config = dict(
    n_experts=40,
    activation='squared_relu',
    moe_layers=[0, 1, 2, 3, 4, 5, 6, 7, 8, 9, 10],
    normalize_top_k=False,
    norm='rmsnorm',
)
Below are experts of layer 8 (counted from 0) of a mixture-of-experts language model. Rows are named router (the router's row for the expert), up (a neuron's input weights, with its number) and show model dimensions 0-255. Each number is 128 + 32 x the weight over its row's rms, rounded and kept within 0 to 255.
After each expert's rows: a language model's description of what the expert responds to. This comes from a sample of Wikipedia text that the model never trained on.

# expert 9
router [140 159 112 134 147 174 136 191 115 152 137  77 165 134 160 162  81 171 115 110  48 145 138 100 117 165 110  85 148 136 127 116  99 194 143 147 164 159  88 148 155 123 139 184 115 122 151 165 133 145  72 112 138 124 132  87 151 146 108 156 131  96 120 100 148 112  81 112 110 125  98 129 177 153 128 162 171 132 115  40 137 132 207 105 139 110 101 112 158  85 138 127 169 117 122 208 174 126  92 139 108  98 127 128 128  79 112 105  93 142 103 129  98 119 188 120 147 158 126 140 108  79 153 119 142 129 170 131  60 113 160 189 163  95 126 119 178 184 161 173 129 118  74 114  92  96 101  76 137 107 188  86 166 117 127 179 180  84 163 177  70 111 154 109 135 120 142 109 130 216  85  59 142 132 109 146 157 106 161 115 183 138 148 123 126  90 158 167 127 158 120  98 130 117 145 104 169  67 104 105 158 188 123 156 134 152  44 112 137 182  91 150 132 152 109 138 140 107 153 175 143 112  81 199 143  45 136 125 129 113  86 161 112 113 141 147 181 113 134 116 183 118 107 109 138 116 149  94  66  89 130 123 152 117 101 131]
up0 [127 154  90 145 158  90 194 156 154 117  78 130 102 134 123 129  97 158 151 194  81 138 118 180 133 152 122 135 153 121 154 123 119 152 104 115 164  81 110 155 116  97 147 146  89 165 123 154  92  67  90 149 130 175 124  86 176 211 112 145 173 123 139 145  33 136 102 135  69  92 157 131 216 116 128  91 138 151  95 101 162  75 145 147 114  77 130 174 105 114 149 113 123 164 141  76  95 136 141 175 167  82 104  98  99  88  90 100 118 144 115 121 160 158 155 140 126 159  93 142 125  98  57 158 198 130 114 176 118 151 151 120 153 111 163 119 170  92  99 113 121 186 103  91  39 131 140  94  86  62 110 181 164  79 105  93 129 124 141 167 170 153 122 144  64 130 168 151 146 145 156 178 132 191  91 164 160 113 152 117 176 116 125 145 120 159 143 106  93  94 145 195 117 112 185 149 147  94 108 128 155  97 110 132 200 118  81 163 109 129  91 123 124 139 111 147 110  85 141 146 191 166 122 141 172 144 126  77 141 141 117 155 131 131 162  84 104  96 168 141 146 123 135 102 128  64 138  99 150  87 160 151 154 107 110 162]
Description: Word pieces inside foreign proper names, mostly Chinese, Japanese and Korean, such as Han, Hayashi, Ningbo, Kiryat, often in tables.

# expert 17
router [ 85 133 111 148  80 108 106  70 133 114 106 134  68 105  99 124 122 195 149 133 113 130 166 107 106 181 112  28 135 146 147 172  60 169  82 115 118 136  99 131 121  95 109 144 148  83 147  87 123 131 111 135 122 175 131 170 104 172 117 101  99 160 126 112  53  94 147 163 191 153 123 109 143 138 116 174 142 109 112  84 136 111  78 168 168 118 125 139 171  48  94 158 111 109 101  93 183 102  83 166 128  77 107 117 147 171 117 150 126 147 142 100  83 136 149 110  96 129 169 144 106 104 144 190 143 175 130 130 166 123 178  55 167 138  80  85 100 107 104 134 115  54 140 116 115 134 156 152 112 140 169 132 125 144 118  82 130 123 138  91  78 127 109 183  76 147 165 119 135  83 119  94 132 154 176 156 149 151 147 166 192 107 134 105 152 126 114 128  88 143 138 116 114 116 111 162 127  96 102  70  87 100 145 135  97 100 137 100 148 132 178 161 172 152 111 166 121 154 160 139 159  91  88 148 166 132  89 142 161  82 121 169 149 112  74 105  89 142  96 133 139 111 193 123 110  76 168 143 124 165 214 200  90 200 131  83]
up0 [136 130 123 152 145 120  86 180 108  78 147 117 128 170 112 175  92 170 216 134 103 151  76 101  81 199 162  88  89 184 100 162 149  98 115 152 113 141 122 167 166  90 158 123 134 138 118  84 123 104 171  92  97 124  76  83 146 128  84 201 107 110 202 119 137  52 131 109 103  72 165  87 139 139 186 127 107 172 130 125 131 118  91 138 235  99 124  83  60 188 158 175 115 120 113 170 200 140 124 137 179 161 100 119 104 130 113 142 100 138 173 131 119 161 171 124  61 114 159 135 110 134 132 153 160 147 157 137 128 154 125  74 145 154 168 132 130 161 141 178 173 100 145 164 144 173 128 148 119 119 111  77  85 128 151 138 150 149 197  89 132 155  62 158 124 151 119 100 126 125 170 128 137 107 104 107 147  68 134 125 138 111 116 122  91  93 153 150 149 131 118 105 127  98 105 154 149 156 134 132 180 115 137  94 106 159 102 143 167 146 115 171 120 154 143  55 131  71 102 132 115 118 151 107 141 101 140 126  93 120  98 121 132 137 137  69  85 125 132 151  80 151 127 163 167 177 140 110  39 167 145 174 144  71  90 136]
Description: Prepositions after a verb or noun that introduce a phrase, such as in, of, on, during, between, with.

# expert 38
router [134 106 127 129 139 168 101  88 121  72 173 105 168 104 138 114 160 134 140  79 101  67 110 172 156 109 122 170 167 130 160 134 153 138 134  81 192 134 181 148 169 123  84 229 169 166 143 103 150 100  94  76 106 177 108 105  98 169 139  99  99  94 144 124 154  96 155 148 148 132 122 152 106  99 154 140 154 106 164 171 121  71 111 194 129 108 153 106 189  78 114  92 160 202 128  51  86 157 132  86 108 187 116  73 170 149  91 132 126 134  78 119 187 109 117  99 114 150 137 119 122 147 104 102 141 128 124 179 141 120  74 141 124 123 107  97 144 142 139  72 122 135 148 124 123 143 132 138 204 136 132  41 128 146 167 153 110 108 163 140  84 129 186 111 127 186  99 148 113  60  68 138 100 108 111 137 137 156  89  97  72 120 204 132 130 163 110 170 122 108 125 115  66 166 195 146 125 159 149 128 121 116 144 159  73 153 118 148 127 170 107  83 133 190  92 136 170 134 168 178 108 126 188 143 114 146 146  81 110  97 173 100 139 156 154 126 151 120 153 117 153 111 115 184  78  99 119 155 131 118 110 109 116 106 161  81]
up0 [115 110 109 125  96 137  79 107  88 163 174 148  88 140 122 152  95 109 141 179 122 169 160 135 204 135 166 201 152 111 108 145 108 140 115 155 168  60 123 126  91  80 181 118  85 131 146 140 122  77 118  67  92 204 135 117  98 114 135 123 142  87 111 131 156  88  81 141 119 139 130 117 139 153 137 111  91 142 102 151 112 150  69 123 172  97 134 114 156 141 114  41 151 150 150 139  88 152 131 122 122  73 181 146 176 111 199  73 131  80  98 138 125 140 122 112 137  83 100 114 126 114 111 157 165  78 195 113 114 132 197 122 117 153 129 177 162 152 121 145 146 104 200  22 125 106 120 122 140 135 142 134 110  26 131 138 120  82 114 164 120 128 116  79 159 163 156 138  86 151 147 133  97 156  72  99 191 193 100 175  80 136 187 114 120 134 133 140 139 118 147 104 115 171 116 110 140 128 143 162 111 112 113 103 120  94 143  95  72  99 171 139  94 162 166 117 116 168 152 172 138 151  93 142 134  99 126 158 148 181 125  97  71 182  72 103 152  81 136 122 128 143 159 126 113 114 128 185 142 169  92 137 156 162 171  89]
Description: Closing parentheses, digits, percent signs and pipes in statistics and election tables, such as "(18 m)", Votes, MPC · JPL rows.

# expert 11
router [152 111  87 107 117  94 165 162  95  59 114 138 155  79 106 153 138 178 152 141 146 119 170 128 108 162 112  72 131  89  74  80  94  93  86  86 115 218 123 179 174 135 165  95 101 179 117 120  78  52 144 190 120 178 159 129 131 109  90 122 101  80 123  63 118 165  92  89 115 137  94 140 106 206  76 122  80 134 123  91  99 174 136 188 134 135 130  69 119  77 123 133 156 137  89 153  90 170  88 111 134 152 108 163 130 110 135 126 130 128 163 103 149 148  78  84 160 177 130 130 138 127 134 190 148 117  99 132  69 123  68 165 144 119  79 108 143  92 157 149 122 138 129 154 103 117 171 149  77 139 168 140 103 166 106 171 103 125 141 106  98  91 141  90 140 169 127 159 150 171 139 142  85 193 120 163 121  67 114 106  96 168 121 138 174 103 135  82 194 108 193 116 138 171 130 171 102 109 111 128 121 123 127 112  96 124 119 163 147  92  98 164  95  99 127 114 102 119 103 127 183 112  97  86 128 136 184 111 109  97 112 158 162 146 116 113 195  67 105 119 149  65 108  90 139 150 142 163 103 111 130  75 134 167 127 101]
up4 [180 124 100  46 128 143 106 111 120  75 121 147 103  62 172  95 137 127 101 101 126 127 153 147 126  95 104 114 194 106  87 138 148 137 161 186 116 182 134 156 170 175 106 153  93 128 136 126 129 150 101 118  89 150  64  79 140 151 121 105 150 104 154 163 128 192 156 172 109  84  30  78 153 127 115 132 136 104 157 153 113 116 121 122  85 120 118 144 174 177 141 112 102 160 106  82  74 174 155 111  70 143 109 115 144 118 186 178 153  40 182 133 127  93 123  75 157  74  91 125 102 101  71 129 158 117 147 158 140 139 102 109 130 113  94 170 139  96  94 124 107 105 131 151 103 171 108  98  98 161 173 155  91  90 113 162 132 124 140 123  81 101 141 101 180  95  80 122 142  96 131 130  81 141 127 183 103 164 171 147 132 153 139 117 199 142 153  92  88 105  98  84 154 118 158 101 142 130 146 106 148 166 101  93 128  90 105 130 129 155 165 108 154 125 148  36 161 137 117  89 116 144 153 172 102 140 129 154 118 133  68  74 152 111 175 159 154  76 169 140 112 153 109 185 108  59  80  89  72 156 102 151 101 120 106 117]
Description: First digit of numbers in dates, scores, rounds and tables, plus spelled numbers like three, six, fifteen, e.g. 1-973, 3-rd round, 4-round.

# expert 39
router [152 196 137  76 143  90 204  96  96 136 112 156 182 142 121 101  70 156 139 119 123  98 164 146  66 174 116 121 173 168 189 136 123 128 194 103  69 126 136 136 109  95 122  85 137 144 122 137 107 188 105  83 153 151 132 102 158 149 141 142 122 132  93 107  94  84 124 116 130 134 129 186  94  99  92 113 155  69 121  69  33 122 100 167 121 100 135 112 119 161 145 103 145 147 119 139  89  60 197 139 199 140 134 126  80 146 158 154 107 114 161 151 195 101 102 122 131  65 133 160 163 127 136  98 110 116 102  88 137 134 131 154 165 111 123 168 174 127 162 107 152  86  75 163 117 164 154  75 144 104 118 165 103 144  90 120  96  99  72 114 141  60 134  85 144 142 161 173 120 151 178 155 135 194 138  60 109  90 122 118 118 107 162 146  99 108 128 154 101  71  89 128 162 158 139 132  66 144 153  81 122 154 120  74 144 154 154 123 146 123 125 146  82 135 131  86 152  92  94 190 128 132 115 153  87 104 144  82 114 117 190 115 129  65 182  84 123  78  55 140 104 112 101 122 121 141 140  94 123 120 160  86 124 134 105 142]
up0 [115  99 150 135 126 134 109 106 140  86  73  94 133 174 136 133 110 150 109 168 113 129 185 118 110 146 155 159 151 139 141 115  74 145 116 147 162 154 170 161 191  81  80 133 102  87  95 163 111 101 195 173 137 190 145 195  72 172  71 114 108 100  91 113 106 125 136 151 133  53 179 134  89 118 127 111  64 151  68 168 115 137 145 123 108 127 119 131 138 145  95 127 158  96 138  75 152 121 151 103 113 205 100 129 114 122 139 132 171 131 102 118 120 108  84 112 135 126 125 101 128 141 146  65 163 141 111 122 134  88 138 111 184 187 131 162 120 182  95 127 116 126 173 125 148  91 167 149 148  21 132 171 134 126 152 177 118 152 141  75  73 124 185 142 141 131 143  90 185 109 118 104 117 129 140 154 114  98 165 112 155 168  78 156  97 108  84 163 156 141 150 132 141  98 123 130 145 169 152 114 170 165 140  93 150 131 153 202 134  64 109 135 146 127 118  97 146 163  94 120  64 155  91  86 151 134 174 120 139 106 151 146 145 104  75 132  25 137 117  70 126  71 113 123 106 192 126 173 105 157 123 122  58 162  93  72]
Description: Capital initial letters starting abbreviations or names in tables and lists, e.g. HUN, HOF, RBIs, Hapoel, MFPs, Sri Lanka.

# expert 19
router [164 147  90 106  70 125  70 100  88 149 146 199 128 105 142  86 100 208 178  96 106 125 126 102 107 151 104 168 120 136 113  77 174 120  87 109 123  97 151 168 165 138 174 145  96 137 134 125 101  73 128 204 137 154 120 137 170 112 159 106 177 147 138  75 155 112 113 122 150 122 115 197 120 175 133 160  73 118 112 135 118 167 145 168  77 173  72  73 150 154  82 135  81 139 119 163  53 128  79 122  66 131 187 168  71 107  91 102 136 101 138 143 185 124 117  90 143 142 152 119 133 169 171 195 152 109 111  73 125 123 137 138 113 108 138  85 159 135 107 140 111 150 133 103 120 135  96  95 105 127 195 168 127 167  91 112 106 145 167 152 155 138  83 146 120 146 125  74  93 105 150  79 125 145 128 141 136 150 113 152 112 133 124 119 138  69 124 173 175 145 122 132 149 153  59 155 191 108 142 169  80 114 179 120 121 151 182 159  83 162  97  95  87  76  82  98  89 115  98 151 136  76  57 118 104 138 148  85 111 100 140 119 170 103 147 159 173 105 161 130 149 131  87 111 151 156 114  49 109 118 121  84 115 169 113 133]
up0 [153  65 141  83 120 140 150 122  69 144  98 121  86 171 112 166 108 101 137 118 101 136 191 112 152 162 167  86  79  98  98  92  72 204 152 143 120 129 152 143 211 158  70 126 102 122 163 156 136 139 138  97 169 154 111  43  98 142  86  80 154 156 126 160  30 100 145 130 122  69  91 124 146  85 174  93 129 173 146 166 114 146 153 130 137 152 123 119 154 162 127 135 127 109 163 110 110 196 180 139 162 145  84 104 122 154 133 128 112 185  94 124 211 141 108 163 109 135  89 173 116 153 122 119 123 166 155 148  46 144 182 162 109 131  98 129  57 162 121 126  64 135 118 177 187 111 133 152  68 121 152 126 129 151 106 167 108 101 138 125 111 116 128  88 124 163 109  89 155  65 129  84 133 118 141  82 138 156 141 144 133 143 149 121  91 147 118 177 136 105 183 156 132 124 145 133 126 134  96 146 122 104 108 113  72 118  74 151  99 105 134  85 153 127 178 118  95 103 134 194 187 114  75 161  94  81 125 179 102  89 131 158  84  88  92 120 159 167 175  71 104 117 170 163 139 114 133 117 102  99 142 108 140 129 129 130]
Description: Digits after the first in years and numeric ranges, especially the decade and final digits of years like 19-5-7, 19-9-6, 1937–38.